config = dict(
    n_layer=13,
    d_model=384,
    n_experts=8,
    experts_per_token=2,
    d_expert=272,
    d_shared_expert=0,
    activation='geglu',
    moe_layers=[2, 3, 4, 5, 6, 7, 8, 9, 10, 11, 12],
    router_score='sigmoid',
    normalize_top_k=True,
    routed_scale=1.41,
    balance_loss=0.00298,
    balance_bias=True,
    init_std_router=0.0377,
    lr_router=0.000388,
    n_head=6,
    n_kv_head=3,
    head_dim=64,
    vocab_size=8192,
    norm='rmsnorm',
    norm_place='pre',
    norm_eps=1e-06,
    positions='rope',
    rope_base=10000.0,
    rope_fraction=1.0,
    qk_norm=True,
    attn_scale=0.125,
    tie_embeddings=True,
    parallel_block=False,
    init='normal',
    init_std_qkv=0.0221,
    init_std_o=0.0,
    init_std_up=0.0221,
    init_std_down=0.0,
    optimizer='adamw',
    lr=0.00092,
    lr_mult_up=0.803,
    beta1=0.95,
    beta2=0.95,
    lr_head=0.00603,
    warmup_steps=358,
    schedule='wsd',
    decay_fraction=0.847,
    decay_shape='linear',
    final_lr_fraction=0.0,
    batch_tokens=32768,
    seq_len=1024,
    doc_mask=True,
    train_tokens=313800000,
    steps=9577,
    dataset='wikipedia_en',
)
Below are experts of layer 10 (counted from 0) of a mixture-of-experts language model. Rows are named router (the router's row for the expert), down (a neuron's output weights, with its number) and show model dimensions 320-383. Each number is 128 + 32 x the weight over its row's rms, rounded and kept within 0 to 255.
Before each expert's rows: "raises" lists some tokens whose logits its average output raises strongly, later layers aside. This comes from a sample of Wikipedia text that the model never trained on.

# expert 6
raises: "s", ".", ",", "-", " ("
router [138 132  94 125 106 162 119 145 107 114 141  97 125 125 141  98 150 148  95 165 112 108 134  99 153 225 127 166 187 102 111 120  39 123 187  94 142 115 125 106 142 156 107 130 143  88  91 105 103 108 165 115 139 120 122 164 120 133  82  78 143 161  91 106]
down0 [ 61  71  70 130 140  92  85 142 121 100 154 102 116 176 130 115 104 184 126 209 123 100 120 147 107 126 149 140  98  61  80 172 120 115  75  86 161 169 118 146 129 152  51 108 134 137 153  56 155 143 137  83 161 152 150 118 127 163 174 131 147 109 159 178]
down1 [ 85 151 143 136  88 103 117  62  96 115 128 116 137 154 125 131 146 110  90 135 184 138  82 139  36 128 125  75 132  88 120 121 125 123 106 120 172  94  82 165  97 111 117 167 147 114 147 139  77 127  78 125 213 138  93 121 151 116 114 143 146 152 115 111]
down2 [163 173 148  91 142  75 108 122 163 128 133 149 119  79 118  95 110 163 169 170 115 121  79 131 173 155 132 116 124  88 101 117 151 105 111  90 109 157 158 180 137 198 131  87 132 102 165 124  62 125 117  86 133  98  86 137 107  81 142 115 127 102 166 106]
down3 [138 128 138 147  71 124 176 121 158 102 117 138 104  77 156 132  98 118 143 145 172 134 184 157 134 145 123 113 138 102 130  91 131 160  47 121  66 146 124 155 124  65 168 129 142 159 151  75 130 120 205 126 120 117 136 110  90 111 135 150 122  59 126  85]
down4 [133  62 126  55  80 129 159 173  84 131 162 110 129 164 202 118 121 171 117  59 130 131  71 119 153 162 160 152  24 183 103 188 116 167 138 124 176  89  87 145 129 155 165 148 104  66 115  95 164 168 144 160 127 186 124 125 183 171 132 105 118 144 138 139]
down5 [140 157 123 132  81 124  88 155 129 130 104 139 163 100 177 133 164 152  73  62 108 108  18  94 108  83 132 132  92 154  77 135 140 102 152 163 156 156  92 131 151 127 109 119 107 164 144 109  90 122 145 101  86 195  57 152 111 119 108 125 159  99 134 159]
down6 [102 116 129 118 113  65 108  77 181 128 175 208 128  91  77 141 159 170 113 141 145 114 158 129 105 173 129 132 116 136 169  59  93 110 142 109 128 107 110 181 172 148 149 147 130  82 111  94 109  56  91  93 112 139 101 147 117  75 171 107 140 125 137 126]
down7 [114 192 119 148 187 124 100 100 203 134 119 108 217 123 154 104 183 104  84 126 164 126 109 117 100  94 124 127 105 158 132 154 187  62  83 129 105 103 115  95 157 192 121 147 113 100 159 128  74 122  79 175  89 150  91  64 143  42 182 144 152 129 128 137]
down8 [116 144  85 121 181 138 136 165 136 146 138 139 192 117  94 156 120 183 167 154 151 131  73 100 155 123 178 133 121 121 153 136 143 169  68 147 148  65  83 103 137 115 152 163 153 116  66 127 170  73 146 125 130 139 130 187 119 162 125 125 126 182 122 106]
down9 [130  93  79 120 142  62 151 112 118 144 170 229 133 167 176 121 134 170 148 154  61 179 104  88 175  76 119 140 132 144 114  73  94 149 138 111  71 193 150 126 113 185 159 114 163 134 134 201  96 113 136 126  74 159 119  84  88 161 102  98 136  58 107 160]
down10 [117 117 136 144 115 106 139 146  87 124 130 120 147  59 134 111 115 182 144 142  72 113 134 136 117 192 106 129  72 141 141  97 137 135 187  72  94 123 115 150 158  58 171 152 154  94  67 112 202  89 104 117 105 142 109 107 128 142 159  92 104 143 194 122]
down11 [127 129 134 140 149 131 127 148  95 110  85 137 104  51 101 156 120 170  77 107  68 203 143  98 126  87 184 208 188 165  85 116 123 154 118 135 121 129 123 155 128 114 174 119 135 107  90 116 165 118  92 149 133  48 167 101 120 182 174 124 118 145 127 167]
down12 [167 147 165  85 140 103 129 115 109 141  69 100  88 149 121 146  71  70 111 113  83 146 144 139 141  98 100 151 124 107 107 101 127 100  67 117 174 219  79 179 116 126 106 137 161 134 120 122 117 138 162 148 183 142 166 135 170 133 122 139 104 215 113 127]
down13 [154 117 117 136 116 135 112 127  48 100 120  92 130 191 113 144 101 157 165  80  98 104  92 189 116  88 145  93 113 106 126 155 100 179 169 158 163 116 133  74 149 186  90 109 163  78 114 155 157 130  91 186  94 193 109 110 137 146 139 109 120  88 146  76]
down14 [115 174 186 112  92 148 122 127 122 140 142 192  72  64 148 129 157 132 147 117 103 100 127 153  97 142 134 196 123 155 165 106  61 188 135 144 126 175 115 179 110 134 139 142 125 122 134 134 147 108 106 151 136 126 132 184 124 134 155 167 112 145 132 184]
down15 [135 138 118 145 148  63  74 148 114  90  92 107  88 170 108  82  70  92 138  85 130  82 169 171 151 132 114 124  92 128 159 129 182 105  62  89 157 183 107 125 127 146 115 119 158 127 165 142 130  61 104  98 121 138  96  72 139 121 143 119  92 149 105 104]
down16 [129 110 116 146 141 100 114 148  97 106  88 115 136 150 155 191 179 146 224  80 144 119 196 137 144 151 116 146 169 154 161 165 148 129 130 150 123 210 167 139 118 124 228  77 113  92 175 137 205 134  92 158 137  72 153 155 157 141 135  99 143 105 135 131]
down17 [145 140 136 114 125 144  65 134 143 145  97 118 117 186 160 186 109 123 125  92 125 115 133  99 180  82 160  84 116  92 138 132 151 178 159 118 121 104 126  93 198 144 179 123  93 152 120  68 133  97 118 118 168 189 134  61 106 104 148 213  95 159 130 161]
down18 [100 130 119  99 124 195 119 165 152 114  97 177 119 139 172  72 134 175 167 159 220 162 161 144  98 120 149  58 170  82 113 121 111 156 126 124 102 101 147 110 154 167 103 105 101  47 114 113 159 123 120 137 142 116 147 148 148 156 110 144 151 165 114 150]
down19 [ 99 199 155 158 115 103  73  80 151 162 147 152 139 150  96 132 170 109 142 176 152  99 131 116 154 143 153 106 163 148 113 111 193 171 153 172  74  79  86 133 141  86 108 130 123  86 194 143 197 183 158 102 169 123 171 106  98 155 160 112 107  78 160 169]
down20 [162 168 148 109 145 129 146 174 128 125 112 169 114 184 185 134  99 108 177 103 120 102 167 122  45 133 110 105 100 135 104  91 142 116 131 115 104 162 132 151 102  66 149 131 164 168 187 119 141 131  58 135 142 156 134 101  84 162 135 101  75 133 103 142]
down21 [132 118 134 180 119 137 131 132 111  96  99 222 156  62 109 109 163 136 102 143  98 178 125 132  75 174 103 151 127 158 134  57  79 137 165  99 190 179 157 142  96  80  72 135 109 145 145 126 124 108 162 112 133 141 143 165 194 166 136  85  60 155 159  93]
down22 [130 117  97 122 113 152 144 153 104 171 152 148 131 156 139  97 183 144 134 109  94 113 152 131  58 134 127 145 122  84 191 138  91 152 193 109 100 144 174  71 133 111 108  88 100 165  69  89 107 124 124 123 127 136  85 115 138 119 169 174 143 119 139 103]
down23 [130 117 139 114 119 130  58 170  87 134 163 148 105 121 134 106 129 163 141 138 164 166 116 117  78  81 180 124 124 135 125 178  97 148 119 101 120 207 172 181 125  87 137 105 118 211  82 103 129 115 109 108 114  64 124 231  65 140  81 150 136 220 123 135]
down24 [ 84 131 185 130 149 118 116 127 102 137 138  96 148  62  84 142  61 110 118 150 128  87 116  61 150 144 169 140 103 113 150  29 128 139 117  83 117 116 120 187 132 138 149 115 146 130  98 104 122 102 163 145 116 153 196 174 114 126 143 156 136 143 145 141]
down25 [ 89 168  97 128  77 138 138 159 148 169 128 109 125  86 113 136 110 122 132 111 151  93  87 173 116 131 111 199 106 169 114  69 190 132 117 122 140 121 145 203 117  47 120 112 140 148 149 151 160 150 103 122 114 122 117 110 123 173 103 103 142 116 162 109]
down26 [134 191 100 160 151 136 108 124 146  92 106 108 115 134 124 173 164 149 104 208  97 142 100 167 175 131  78 120 170 158 110 121 134 128 157 143 118 113 132 152  55 156 122 132 102 128 184 181  90 103 143 118  89  41 129 101 118  94 135  98  78 125 109 128]
down27 [148  93 108 152 155 142 131 122  85 159  87 144 114  83  89 110  82 159 128 131 113 155 124 165 142  48 112 174 138 165 187 140 152 140 174  92 155 125 149 106 171 129 154 144 178 121 128 107 153 135 134 122 111 167 133 125 114 104 141 157  95 127 111 123]
down28 [ 86 117 125 147 128 165 103 135 183  95 133 112 161 142 124 105 187 172  73 157 107  33 177 150 153  46 131 127  49 119 118  97 112 164  83  92 118 130  90 143 149 135 193 160 127 194 157  93 109 137 112 123 141  99 117 113  82 166 207  67 192 146 121 165]
down29 [103 137 126 192 168 158 111 117 154 123 109 133 141 155  83 202 154  94 103 113 124 124 139 115 122 121 147  79 106  78 185 181 156 145 146 175  78 132 143  84 100 169 132 179 145 149  81 116 102 116 156 167 103 153 138 122  79 152 194 142 144  70 164 168]
down30 [144  93 109 123 150 114 117 172 188 171 136 115 143  87 145 175 138 104 121 146 147 120 182 115 170 123 137  94 110  77 107 144 119 151 221 117 120 134 137  75 116  51 182  72 118 125 139 127 116 190 172 142 165  63 146 156 153  92  59 102 118 136 122 138]
down31 [115 113 128 102 128  98 122 126 103 199 133 131 119 147 124 125 123 100 127 104 169 161  50 165  99 125 144 157  97 138  76   2 118 133 170 122 153 158 162 130  85 130 108 149 124 111 135 132 138 157 137 123 179 108 157 140 119 131 104 112 165 165 145  72]
down32 [ 97 136 121 143 151 175 153  86  97 119 145 167 139 154 143  90 131 153 114 114 157 129 176  79 103 128  96 128  97  95  54 154 197 142 168 139 178 147 180 140 173 104 106  98 150  90  97 169  63 120 127 116 154 125 143 210  54  98  85 212 163 102 144 152]

# expert 5
raises: "-", ",", " and", " In", " (", " in"
router [136 113 178  94 136 145  77 127 133 101 147 133 139 183 141 129  56 151 146 169  88 122  82 104 150 106 110  88 155  63 148  91  84 133 142  89 112 157 164 106 125 160 134 101 126 131  99  77 123 107 170 120 130  99 155 177 144 178 127 105 237 168 128 127]
down0 [125 170 165 137 125 145 170 140 151 106 145 107 113 194  79  93 151 130 156  95 169 107 136 105 107 107 125 124  94 113 123 128 113 149 106 135 126 117  85 135 131 127 144 168 116 132 102 118 144  91 130 139 186 152 101 137 140  77 142 106  98 166  86 110]
down1 [112 208 100 143 146 175 175 150  91 139 122 122 133 116 144 163 129 132 144 107  89 111 144 155 128 138 116  55 100 189 167 137  83 111  89 117  99 145  95 140 105 113 119 126 121 115 138 109 114 100 129 137 153  99 166  83 119 155 127 146 155  91  72 153]
down2 [123 132 133 114 116 182 132 136 110 160  59 126 161  88 118 160  66 147 115 122  67 178 143 131 204  98 110  73 115 173 108 103 152 145 139 149 120  97  52  76 170 157 153 123 111 163 138 153  96 192 101 117 112 110  85 162  77 136 183 155 128 166 126 143]
down3 [124 170 124 167 165 123 110 193  92 100 134  97 119 103  70  99 139 130 151 148  64 144 117  89 162 167 115 104 189 143 155 155 113 117 153 135 111  77  90 123 116 103 134 125 110 106 170 168 125 142 106 140 108 140 127  91 152 128 134 126 120 172 170  98]
down4 [134 110 190 133 170 137 173 125  65 135 112 116 108 138 133  89  95 181 134 106 115 122 124 131  63 155 136 111 110 124 148 119 109 143 132 152 161 125 155 115 176 158 123 172 129 126 142 164  95 148 100 137 119 121 146 135 129 141  96 134 127 129 125  79]
down5 [ 99  98 128 163 169 155  84 142 119 126 141  87 178 160 126 107 182 141  82 108 134  87 142 119 153 135 135 119  78 130 115  50 143 174 235 177 173 169 130 133 169 129 169 112 106 129 116 197 150 113 179 180 111 141 131 151  79 106 137 110 121 106 121 159]
down6 [ 57  41 119 138 163  72 151 192 141  89 153 159 149 146 145 111  91 190 106 105 121 158 138 162 146 171 127 134 197 145 122 143 139 128 109  82 120 142 190 115 162 100 144  61 115 134  50 117 111 141  49 106 149 158 157 128 128  84 185 146 101 105 174 114]
down7 [100  86 101 118 116 117 173 156 134 115  98 140 134 104 148 112 125 161 105 121  85  99 129 104 100  97 184 154 152  80 132 152 213 146 135 112 105 178 157  90 140 149 132  99 163 186 114  85 117 131  98 162 134 162 105 113  97 174 164 219 143 162 172 177]
down8 [179 208 133 124 167 167  91 123 145 115 128 141 137 141 117 134  91 164 102  71 108 176 137 165 184 131 101 110 110 119 122 142 106  97 124 143 179 100 152 135 136  53 146 161  90 132 149 154  86  85 137  91  84 132 107 138 176  91 108 201 161 117 131 151]
down9 [165 106 106 184 124 115 163  81 144  74  78 126 148 127 157 150 216  91 138  59  92 122 128 139 159 143 162 113  56  77 133 108 102 148 166 140 148 137 173  73 161  84 126  68 183 130 150 157 154 118 113 155 102 160 119 136 128 135 111 151 168 145 128  90]
down10 [102 144 106 133  96 124 134 133 129  73 186 152 161 158 123 109 145 164 116 165 122 182  64  65 162 142 112 151 171 118 113 130 151  90 156 128  93  38 197 164 126 144 114 165 118 154 136  85 124 100 101 103 159 110 158  80  95  94 139 195 123 127 136 181]
down11 [131 145 120  88 158 102  96  86 138 139  86 121 135 141 117 172 119 148 149 171 179 131 107 121 140 101 106 118 187 145  85 150 152 129 144 123 124 163 170 103 153 148 183 166  78 126  91  92 138 129  98 106 105  74  72 117 118 113 128 114  85  51 150  56]
down12 [106 147  87  64 145 118 151  97 177  87 189 129 121 142 179 150 105  87  80 172 115 129 145  88 129 190  96 117 106  97  93 129  55 134 144 137  57 101 107 122 114 226 140 162 127 100 111 110 148 122 181  63 168  89 162 110 126 132 157 147  94 174 107 128]
down13 [100 135 105 144 157 136  88  92  96 104 121 167 139 109  53  75 106 120 181  94 174 136 141  66 136 152 129  77 134 196 126 152 168  57  68 144 104 123 131 131 148 119  80  88  94  73 126 176 130 168 117  85 143 155  82 138 144 131 136 181 166 156 155 128]
down14 [151 158 114  89 110 109 157 119 169 140  93 140 152  91 147 106 160  67  98 127 129  85 163 172 146 128  73 106 140 200 173 101 101 101 188  99 127 159 111 137  92 125 103 114  80 125 180 145 181 146 102 104 138 114 168 108 111 141 148 140 100 142 127 114]
down15 [127 151 103 100 105 102 150 159 117 137 157 138 103 119  74 111 102  92 120 119 125 109 173 165 125  89 123 145 182  85 133 122 163  93 129 172 155 170 126 130 123 167 146 137 110 108 179 134 119 128 166 137 133 117  71 127  89  96 177  81 154 133  69 142]
down16 [117 167 139 105 122  57 144 165 122 116  57 111 180 203 146 147 135 136  72  95 153 159 114 179 107 122 122 167 126 148  95 104 102  98 103 112 111 132  86 146 101 163 139 142 110 140 178 130 189 156 140 155 196 117 128 111  88 109 109 134 143  98 137 143]
down17 [128 139 123  94 133 117 132 130  98 129 132  67 146 153  93 178 150  92 189 101 155  91 113 166 170 138 134 161  77 133 100 194 104 157 120 107  82 126 102  98 178  93 134 152  75 141 181 129 127 141 108 101 165  77 139 131 114  98 152 145 120 136  90 121]
down18 [126  76 120 135 126  43 122 170 111 130 133 139 104 148 158 114 150 121 162 160 153 123 142 139 100  84  71 141  99  84 114  92 114 118  97 132 134 126 123 110 117 184 115 114 150 116 118  38  85 119 158  66 127 113 150 123 128  58 103 151  98 184 113 163]
down19 [121 130 173 205 206 153  71 163 159  99 119 114 121 127 109 133 154  79 162  98 135 152 120  94 108 111 111 150 120 169 129 159  76 149 120 124 139 139 129 113 127 133 158 102 153 176 141 133  68 137  85 176 133 151 128 140 159 124  61 171 111 123  94 100]
down20 [ 92 152  90 126 139  86 134  96  85  91 111 136 179 102 191 130 129 115 109 152 200 108 108 104  81  47 159 100  86 156 135 119 138 146 142 102 126 110 159 124 107 110 114 193  89 108 175  91 130 133 135 116  88 119 165 141 153 112 115 141 127 118 100 176]
down21 [108  93  88 103 114 108 130 172  99  87 139 185 155 144 139 129 124  94 132  98 122  96 146 163 182 103 164  93 106  66 119 103  92 162 133 144 112 140 176 141 129 125 116  87 143 116 144 153 245 158  45 102  98 115 121  89 139 117  89 174  99 128 155  95]
down22 [118 158 169 174  96 123 142 149  74 144 114 123 128  37 184  84 155 157 129 132 160 156 117 203 105  48  95 124  42 132 177 168 153 159  84 124 113 105 180 177 115 150 112 133 143 138  85 106  76 134 118 115 180 124 122 170 172 156 104 116 112 145 186 106]
down23 [137  68 105 124 110 154 126 165 186 147 118 137 102 154 174 183 165 172 146  94 121 108 164 118 142 115 154 109 105 172 147  50 124 125 172 127  96 103 183 117 140 140 120  78 139 115  98 118 148  30 131 119 167 112 127 139 145 127 111 155 117 139  89 140]
down24 [114 112 175 118 178 172 135 166 132 136 195  99 177 131 116 135 139 124  85 103  97 197 114  76  83 128 107 130 163  89 134 126 109 185 137 104  76 124  93  35 144 149 124 126 148 129 148  93 116 210 169 144 177 178 126 146 125 124 107 148 166  96 113  92]
down25 [ 94 133 190 121 141  91 140 158 146  90  98 202 122 162 145  95  99 111 149 116 141  94 134  85 136 107 147 140 141 111 128 126 120  86 116 174 165 103 160 114 146 105 108 127 112 104 149 129 117 114 129 149 141 125 129 137 190  79 107 160 138 121 111 122]
down26 [172 137 122 136 105  94 115 117 128 128 157 124  87 134 125  67 132 143  96 122  23 131 141 105  68 134 154 127  76 159 124 138 107  80 113  74 116 145 180 106  77  76 182 132  88 102  77 178 139 108  85  73 150 126 172  80 141 123  50  81 144 175 124 151]
down27 [155  76 107  67  90 140 143 163 123 148 110 116 114 133  92  98 132 128 109 103 106 161 137 150 157 154 143 129 124 208 119 201  82 169 177 162 149 161 126 175 125 195  98 120 176 135 108 140 137 159 149 176 112 198 150  91  98 133  91  83 149 162  81 152]
down28 [127 157 136 144 125 102  71 168 159 110 157  96 113 154  54 154 140 156 186 117 144 155 157  77 125 127 125 138 156 151 141 147 136 134 108 137 149 150 115 141 162 169 111 130 119  98 145 182  90  88 130 133 106 136  63 110  64 110  81  50  95 130 138 119]
down29 [116 107  64 145 141 167  55  93 148 121 176 110 127  79 195 122 131 146 159  92 137 183  76  64  59 133 114 125 120 110 159  94 167 131  78  56 108 120 129 148 161 171 132 152 187 104  98 169 121 164 124  62 157 108 110  54 154 117  58 137 131  29  91 100]
down30 [141 121 119 186 131 144 156 129 138  21 152 106 143 161 126 166 145  83  95 130 158  83  51 164  98 141 181 161 133 113 134 158 123 133  84 135 165 114  91 120  55 113 101 142 119  95 127  87 117 116  89 141  77 117 146 150 133 112 165 147 109 122 111 131]
down31 [143 130 134 103 150  99  91 134 179 143 168  81 105 119 105 142  74  94  37 111 113 132  98 139 113 156 149 106 138 143  63 113 128 177  78 189 152 127 126 104 124 125  67 145 123 172 118 145 116 122  91 102 150 156  87 101 119 176 122 148 122 165 141 115]
down32 [146 171 110 157 168  92 134 172 139 157 179 115 128 105  88 150 169 115 150 125 106 155 105  71 177 134 126 111  46 173 130 128 165 146 147 102  92 122 135  80 153  74 122  81 153 135 132 113  94 135 136 116 184 160 112 102 173 123 155 254 138 111 149 141]

# expert 1
raises: ",", " and", ".", " (", " in", "/"
router [ 18 131 140 133  86 114  56 121 148  81 167 123 114 132 144 112 151 110 173 166  88 112 135 121 122 132 105  97  99 127 149  47  70 119 127 101 164 140 124 176 108 148  99 101 146 120 140 119  96 135 133 115 116 134  97 140 112 176 105 138 161 145 124 151]
down0 [175 117 152 123  98 145 102  69 127  83 144  97 206  96 110  97  80 175  39 158  99 166  61 117 184 146 142 124 191 163 125 151 117 170  89 148 184  98  99 172  61 119  89  89  89 143 158 110 180 155 138 161 161  61 190 186 142  95 127  83 129 163  73 172]
down1 [152 112 145  79 169 113  99 122 115 106  99  62  68 181 176  95 155 140 178 142 173 171 144 135 103 115 119 148 112 128 125  94  80 124 135 106 175  78 122 112 122 127 127  99 150 135 129 148  90  68 131 127 131 107 118  70 150 121 121 134 150 101 136  72]
down2 [ 57 116 132 171 175  93 144 108 132 136 148 137 197 175 119 110 164 116 103  97 104 147 115 116 133 151 126 103 153 175  90 136 146  60  68  52 127 117 131 131  94 154 126 134 144 116 149 109 124 112  92 100 143 135 114 117 201 134 111  74 125 203 191  97]
down3 [137 138 124  63 139 125 119 118  99 179 159 139 128 154 115 149 106 118 164  72 112 121 134 154 116 124 124 110 130 146  93 106 150 160  45 159  97 112 215 115 164 165 115  93 135 160 106 144 201  99  57 170  96 168 168 125  88 143 126 178  89 107 149  79]
down4 [134 157  82  84 175  75 127 130 138  79 153 155  92 180 144 151 149 112 158  28 107 113  75 162 105  96 113 125 159 146 121  80 202 145 169 122 159 144 170 146 137 139  96 111 122 118 156  99 141 100 172  94 147  95 128 189 113  91 111 110 116 116 125 185]
down5 [148  91 125  99 141 108 124 137 137 175  85  99 115 104 105  88 129 125 150 106 111  86 161  90 107 153 156 134  91 119 134  90  76 160 102 129 101 152 117  82 115 121 120 127  55 141  85 110 209  66 154  99  63 107  88 119  66 142 116 120 184 103 138 136]
down6 [130 165 132 184 108 120 101 171 159 139 171 145  95 124  93 147 141 172 140 109 146 148 135  89 122 146 112 133 131 127 181 189 142 129  82 102 148 107 159 138 161  59 101 115 155  91 178 147 122 161 159 115 149  46 143 104 152 120 137 163 116  94 146 102]
down7 [122 111 101 119  76 127 183 107 117 112  79 143 168  99 154  58 130 131 134 140 139 155 121 137  85 130 135 161 125  55 115 103 190  95 174 157 139  74 102 112 123 121 127  61 174 106 131 143  78 130 129 138 187 129 128 150 176  99 169 154 153 162 170 183]
down8 [126 124 137 163 177  77 127 105 112 149 181 170 167  98 160 178 152 133 156  81 153 113 146 149 223  95 127 141 126 183 142 107 177 140 114 154  83 162 149 104 125 107 116 108  90 129 107 118 156 122 104 146 170 157 120 159 142 101 129 132 105 163  93 114]
down9 [133 187 137  70 100 100 143 146 164  68 114 163 133  39 139 112 102 160 161 134 155 114 111 117 101 141 143  83 129  90 168 171 112 188 161  90 162 110 151 125  84 145  70  67 127 129 100 135 124  74 151 121 128 141 129 160  78 116 111  86 170 117 101 175]
down10 [149 107  97 142  74 161 138 100 109  95 120 158 182  83 102  92 174 118 131 141 111 175 106 107 114 132  85 175  98 197 131 176  84  87  96 155 190 143 162  89  66 120 153 144 187 126 131 128  94 131 135  98 134  86  82 115  99 125 183 142 137 109 159 213]
down11 [111  49  87 136 102 155 143 156 130 169 132 115 124  80 131 120 206 126 123 159 102 144  80 199 114 137 161 112 144 152  97 181 109 137 128  56  93  70  69 153 122 185 127 154  91 140 190 127  75  99 107 151 148 111 165  79 100 132 113  81 122 109 149 103]
down12 [137 108  97 130 135 101  86 132 124 132 120 106  98 158  99 120 100 165 158 140 157 112 147 166  80  79 136 180  74  78 129 154 148 143 140 167 158  74 102 103 147 171 113 134 109  90 146 146 189 137 167 110 154 102  95  93 128 119 183  64 144  47 154  93]
down13 [137 140 154 123 119 117 112 125 154  92  94  93  75 146  51 160 153  99 129 108 159 121 151 122 119 129 108 125 122 117 165 151 143 125 163 169 141 133 116 147 167 129 124 162 211 148 148 144 123 137 119 123 126  98 123 130 191 145 134 110 124 136 140  92]
down14 [137 124 150 133 104  97 152 128  98 148 104 154 160 156 129 125 134  69 129  79 144 119 137 128 149 173 104 115 106 140 119 108 137  69  71 129 201 159 137 111 160 118 207 121 151 115  91 123 154 102 109 141  92  97  77 137 158  95 165 157 119 118  81 142]
down15 [130 135 153 124 107 101  77  82 144 100  62 108 129 115  81  82 148 102 144 117 131 112 136 139 111 166 145 134 152 200 150  41 114 101 168 186 102 135 143 168 124 189 127 121 117 151 110  32 161 170 163 106 137 132 135 146 132 147  96  67 145 164 130 126]
down16 [124 160 145  85 123 115  89 182 122 158 146  95 135 133 150 121 172 100 142 199 125  72 129 167 122 200 105 150 114 111 106 148  46 148 136 138 137 134 143  54 155 159 145 152 122 144 149  91 114  64 194 155 169  72 108 125  91 113 128 123 117 127 113 129]
down17 [103 153 197 145 138 134 117  88 134 113 132  77  50 125 108 127 108 135 127 133 133 155  95  83 129 153 146 143 106 151 129 102 122 160 167 168 143 103 145  91 181  81 120 178 157 138 100 141 185 148  93 129 111 144 152  85 128 160  88 127 175 149 132 123]
down18 [138 158 126 199 147 140 148 149 125 166  93 156 117 146 129 141 125 122 159 108 158 147 117 116 103 173 140 126 171 109 110 131 156  90 168 181 151  80 154 151 120 146 114 162 125 134 133 178 126 173 113 134 111  96  94 149  94  96 128 110 149 124  91 134]
down19 [171 135 150 162 137 138  85 194 126 139 185 127 131  94 100 172  73 123  92 141 109 132 129 116 121 137 237 134 118 179 167 148  86  75 137 155 160 153 115  87 152 141 174 134 121  93 130 156 169 167 195 134 145 121 132 156 133 162 145 151 112  86 106 111]
down20 [137 151 176 108 188  60 124 119 112  86 152 190 138  87 130 113 147 180  59 170 115 129 139  98  91 128 159 107 198 140 117  77 168 113 102 125 105 144 102 101 118 165 135 174 132 141  93 155 138 150 123 127  91 102 137 110 137 112 124  91 139 134 108  98]
down21 [173 131 126 107 140  74  90 172  84  60 101 123 175 128 125 146 132 103 103  80 115 157 173 116  95 113 102 105 110 119 135 124  80 114  32  66 136 140  57 156 150 133 131 161 118 112 138  68 136 169  95 155  78 105 134 124 128 145 130  84 128 140 166 129]
down22 [177 139 108 127 127 192 136 148  83  92 117 142 143 209 129  77 142 136 139 122 161 136 118 149 112 154 140 146 147 125 126 182 124  93 109 133 170 159 121 193 125 115 137  97 180 121  92 101 131 108 128 154 124 167 163 125 110 146 107 164 117 135 168  74]
down23 [116 128 127  66 114 153 138 151 135 143 113 127 113  77  97 183  98  93 155 185  85  82 165 139  88 135 118  94 128 103 151 141 118 111 134 135 104 136 139 123 201 176 121 100 127  76 103 116 107 160 169 164 103  92 175 152 122 105 162 156 104  98  87 102]
down24 [131  47 113 125  97 139 129 175 179 140 152 107  95 119 186 102 166 146 140  93  69 115 123 162 123  87 109 126 138 127 122 116 104 183 130  86 130 174 102 176 180 119 122 145 168 109  61 116  84 169  80 140 134  99 137 139 164 129  96 210 159 161 126 194]
down25 [ 82 103 108 109  99 134 136 148  67 142 103 179  46 107 104  83 113 107 118 173 164 208 138 139 138  68  94 123 182 208 140 138 127  96  91 119  99 152  98 107  79 135 120 160 151 186  94 136 159 101 112 100  99 134 109 143  68  68 107 133 157 136 189 142]
down26 [110 128  87 202 105  55  77 153  95  73 125  64 170  78 175 109 107  97 114  93 111 161 138 135 101 182 107 132 101 128  82 169  73 158  78 141  84  89 151  79 214 146 103 135 134 132 102 169 114 139 111 205  97 151 146 129 131 145 100 114 183 141 104 147]
down27 [ 87 133 103 126 138 145  73 105 115 126 116 150 182 106 156  97 143 103 177 159 154 125 174 150 204  98 173 140 103 114 111 157  74 167 125 129 140  66 153  94  89  86 156 113 138  84 157 164 126 109 147 154 114 127  86 140 111 102 119 149 110 145 156 114]
down28 [114 180 140 171 167  97 102 125  78 148  90 132  99 126 147 113 162 123 105 129 212 116 172 146  79 187  92  77 108 140  81 112 174 136 109  78 129 155  70 217 185  92 150  87 151  93 133  95 134 135 130 159  82 121 113 118 152 178  86 144  51 125 176 114]
down29 [153  88 151 130 149 166 176 143 161 109 124 122 123 185 110  82 160 158 155 122  77  90 120 145 136 143  80 133 169 152 137 136 177  84 110  83 125 159 153 169 122 182 134 101 124  98 204 128 142 101 125 123 128 184 151 186 141  68  99 131 170  95  99  95]
down30 [123 135 118  87 157 187 133 112 113 108 147 183 123 124 148 137 113 180  83 187  64 141 153 128 123  88 158 120 125 102 166 117 124 134 114 122 133 152 112 143 123 109 142 174 104  88 100 153 103 132 127 110  83 149 116 135 162 127 167 129 116 124 141  61]
down31 [ 93 117 115 183 126 121 102  61  87 118 106  80 143 168 174 125 116 137 146 122 119 149 104  61 190 111 114 115 111 142 137 135 157  81  89 188 199 100 103 150 105 146 168 103 155 155 120 123 151 121  99 120 123  91 131  70 188 158  90 109 131  79 135 174]
down32 [103 152 115 127 111  90 111 152 162 146 157  35 137 177 161 119 140 128 127 101 117  96  70 126 161 102 106 161 143 104 141  68  99 157 126 134 121  89 117 168  98 119 143  51 106 158 101  96 115 151 118  78 201 122  71 163 118 181 141 108 130  87 103 114]